python train.py --d_expert=96 --d_shared_expert=0 --moe_layers=[1, 2, 3, 4, 5, 6, 7, 8, 9, 10] --router_score="softmax" --normalize_top_k=false --balance_bias=false --vocab_size=16384 --norm="layernorm" --optimizer="adam_variant" --beta1=0.95 --beta2=0.99 --batch_tokens=[131072, 262144, 393216] --train_tokens=942300000 --dataset="wikipedia_en"
Below are experts of layer 4 (counted from 0) of a mixture-of-experts language model. Rows are named router (the router's row for the expert), gate (a neuron's input weights, with its number), up (a neuron's input weights, with its number) and show model dimensions 0-191. Each number is 500 + 40 x the weight over its row's rms, rounded and kept within 0 to 999. Numbers have three digits each.
Before each expert's rows: a language model's description of what the expert responds to. This comes from a sample of Wikipedia text that the model never trained on.

# expert 33
Description: Dashes, pipes and colons separating a name from its role in credits, track lists and casts, e.g. Jeff Magid – producer.
router:457483441522446615473593459494504502500477448574538470522492449481499483488473508481430550529457548454556444464536454451478588515526466424479486456532499476503523577546515457542437431501488544484498444515461523452475555452516509561482546564534449540490475441429534553449502462470514518481446511513509482431517552500499475442507551547564563482548547496406494463493566470519518475504506504439505530457533504544427531522494484494531539513496601550516465489468424567546428551558514539512538563502521537476443540480519529498489463494497489481517494449503545530494442501494511477464
gate0:541463471476521436492433482506553490518519492471522438456476558573514559468475503584477447457521540492485424509452530489525440474450546490525501514545484462496501515567515547384514490518522514505444571509532436444505473478524492463562508501462540426472423491528499480495508527605507547514543581546460545511552517476513506522495463542498465517518434529504516517505401516461451577497543472486520492537582491472550431480492494481422574536531441513492471470488538513469515454521437453484475445475476547505524462528526503569491436511503469579488568427486413488514520550511565493513
up0:570486504482505446487429450475543540497511511459515436506496543576486546434469521555440468493523542518441421487458507485482461481475537473514494488549516463466487499587522548404505503503511522499475538512521443436536474484519515483545531523414542465489438480518502487491548501587510523523528613528481528509562537453505507527470477532517489508544425556516488487512409464489453559483562454452510481493610539537560440469469493497409599510531428524512487450500526514477471474521467470475475467488503567506524476521508494555488408516488459591529544431506423472482529539495523529495
gate1:485480507529568518531446544522473482537470583564479537544468445556504554546498472458529422513509526462491418533543517543552529496497511515548429524531509549542497538485507442501487536520497471534555542475475480522474456522487488531520444497514496506459528453528561490500446555441451487469535482549473490453495508545618517497532592510466478470556475500461439562525518541573480538564458572555465456483544424477465568434529537472493528516466492437481495515477464438513530474483388451518557476522513468461462473464546458462492545452511450571565497503429397488494472510495527478484
up1:505510488496566537501404496485479519508502561560455530547514471529529549523497511491541430540549515471498406492595495551522517517485503522512478518544527527503535519538525430535476531481473479478575520510442474532522471531474542531491451523484473505487496457526556478517469535454496434487502526489503484491493478563627484496495597498447484459573493533489439577545504529580521491525492601535413493502540431508456551432508506509457516490458457443486502487454505475514531494496421476552529472552552496486420481507550486440509517428481433542591540518431408480440479464465476517481

# expert 13
Description: Semicolons, colons and pipes separating fields in structured lists and tables, such as match results (W;, L;), tennis draws, and road exit tables.
router:469487454525427560481606448490469505461499432514599453549526461503440459450481525467474547546498529506559478452544442475512585517550484437449494473515483449475538521581541470565480475503463540485540493478480505448496567480458545550459552517502479475509446456498488475472516433508494492516369518512512514455487499521512499478495562561532528516559533483442445447505498442522530455460560493460444520498506566527509524543496466499505532489523573514521473490437495533559455584557528591556553543505576578505482516507474524507535477489490455494545480467535517506488498475393473510495
gate0:517574501485498552461496461421534501476484545529562507486553510456521502477492522509473590456483530443539474476543530493433517503455448450453490435586573468479567523499528467415508505469475469449514471555489474468518541566444499510527501446503431552557442474522474528503559461482520463564467489473601449497554535517539424528463531482511525488523500520451513479551518475532524467413506532454496481510537562479437527502538540556458482478503483500562492495507464588503465471527546583494519574550543449498434531542545514485465486449464498414493440504583566458472442502492532524489
up0:503580506480521518434518505424539588487462540556570508507542455468489522500486548558455584499495529464523522462514528467466540541471443418484508431575576480462515487512525507424457455482461526435511502519479438472511515561453476512522482465554447559515488482491471526473552477513521437552462461467591432508564488532542436548514487451492542496543491548453503486554529428483533486416516500463484469488528575471481548508527507509445536495505494544539506458519474535458424470529540521498493529521532457502429511525541477447458478432488552437507443498596576458472458504456469482454
gate1:509492540473435523458470447466501552462494473475551482535483480554450477394462521497557499522570493436544501402463513412525524553555471464451534470515545516483520482473477484485490499469484517437559506517494469490521527507487527587482472515508481492604503507459543530461484502442477489482514537489526458485528548451561482459452542563528537477535509550486502476546527449529490398497534492468530537425536496539536462504499451495486546435505528512481471520479510550547484522506491632538510481595507485529465503439494522442479478470410434462612557438576522499491513459483447467532
up1:469504494538443497512500451446472549500482432513536455508531483489496468445467501479529548501489535456561537447446486432512540540490457460509554453512555479480545529486517477533468489557435512500543531514461533477490514513483494596502509529462536495577449503477471500488565444434486436472464540477563425527492515493544453490464529569503499475473553581475503489475541465536502450499533512420516523426516508550521509539495500511452537498499564558550506455479458557538507484510431525544559492604582565482482568509487547432479455480469414535647513443531540510529461465447492529519

# expert 26
Description: Line breaks, leading dashes, colons and semicolons in bulleted lists and infoboxes, e.g. "- Born:", "Occupation:", team-year lists ending ");".
router:478469481503416527465534481441496500482516448487562460514519415478495501462449578486414538589467541454541466477512415466475572542542452485491467487517520506503502579520553489580500509508459550500513514500492500508541563465489521528491526537511496546545435419413549554482505416500517508516429574485501474408521543492503473457501537555566545496500563496414472422548503472530566447474532516447503494466507556573478471481487443517514514496545556495519490494473515550520439607512559527493542479535567535479491513503507486494496479496509421522544483432537503474441502454480470465474
gate0:452483390490479501584486524502524593469471403504527528508476490491552481431398487505514524593529524508480463422519483519512491493485430503506478464507579528458526543486509522470495457499562555472511477490514464453435561547480507483573448536539504469537495574431446474474561534551500461462481530521509468484468506535472413486522531482542499486486511499521446500514513517487542498543544483399506458503521483426508452501474461569399495494527537552630549465410504492538515494521483523554469533531506465450479581491476462492500508483495589490507479563509533486467496532509531460482
up0:436489503529510461522458555570553525484463425478512546457431454468564525462434436454482529546505495512456532473460448586471463524492452529507438463484580535505529507430517539491522484518509510562470548439535422502426568544543484478569446510488540484525492565463493473502471459554503514451555578515485463449438492522518432440524484510502537543456542484488470487536540541472508551518583538476564453473517470496557448477528467564437474491527484491536548487450544398470512476483479461502473511485548458449485559468497459551548537502541529546460482575535494462461533473550537465515
gate1:588475493548569486547445523457531439526495395499544446508520525524420477516502466538494563440503559428460489533474455539506489465511588474504533565489441512460444466489480542555523506521530460417510476495551478486543567453475460456513499398502485494539470470557479467552470506515484506471572361435511513537480550543531504464502529551535406478527513476474508526546627502466516497462487503509493501508443465449537473510571499493495461516488538487529514502523520458544490455504523478511432498526450500552570465485545507484499576473536527547513516493508460541422504512466447496522
up1:519507479521499493492485511453525495523567434485584372490495562480446434474498478608536584458517573446462485509508459533495507438477563477474529521547433474496487458512526573453553510471461449434537483500505498480552581509488481493559517429518434516582431483494493516565493526506474534539532441415532468543506549501523486461502531501520423471519479473561555516534677499489463440455541486510477529507496468530537460501482498484472478496484507474515480483560517502481509429522545471510439506499466515489536477505507520459510519442485530535484581554494509535454542513467491466495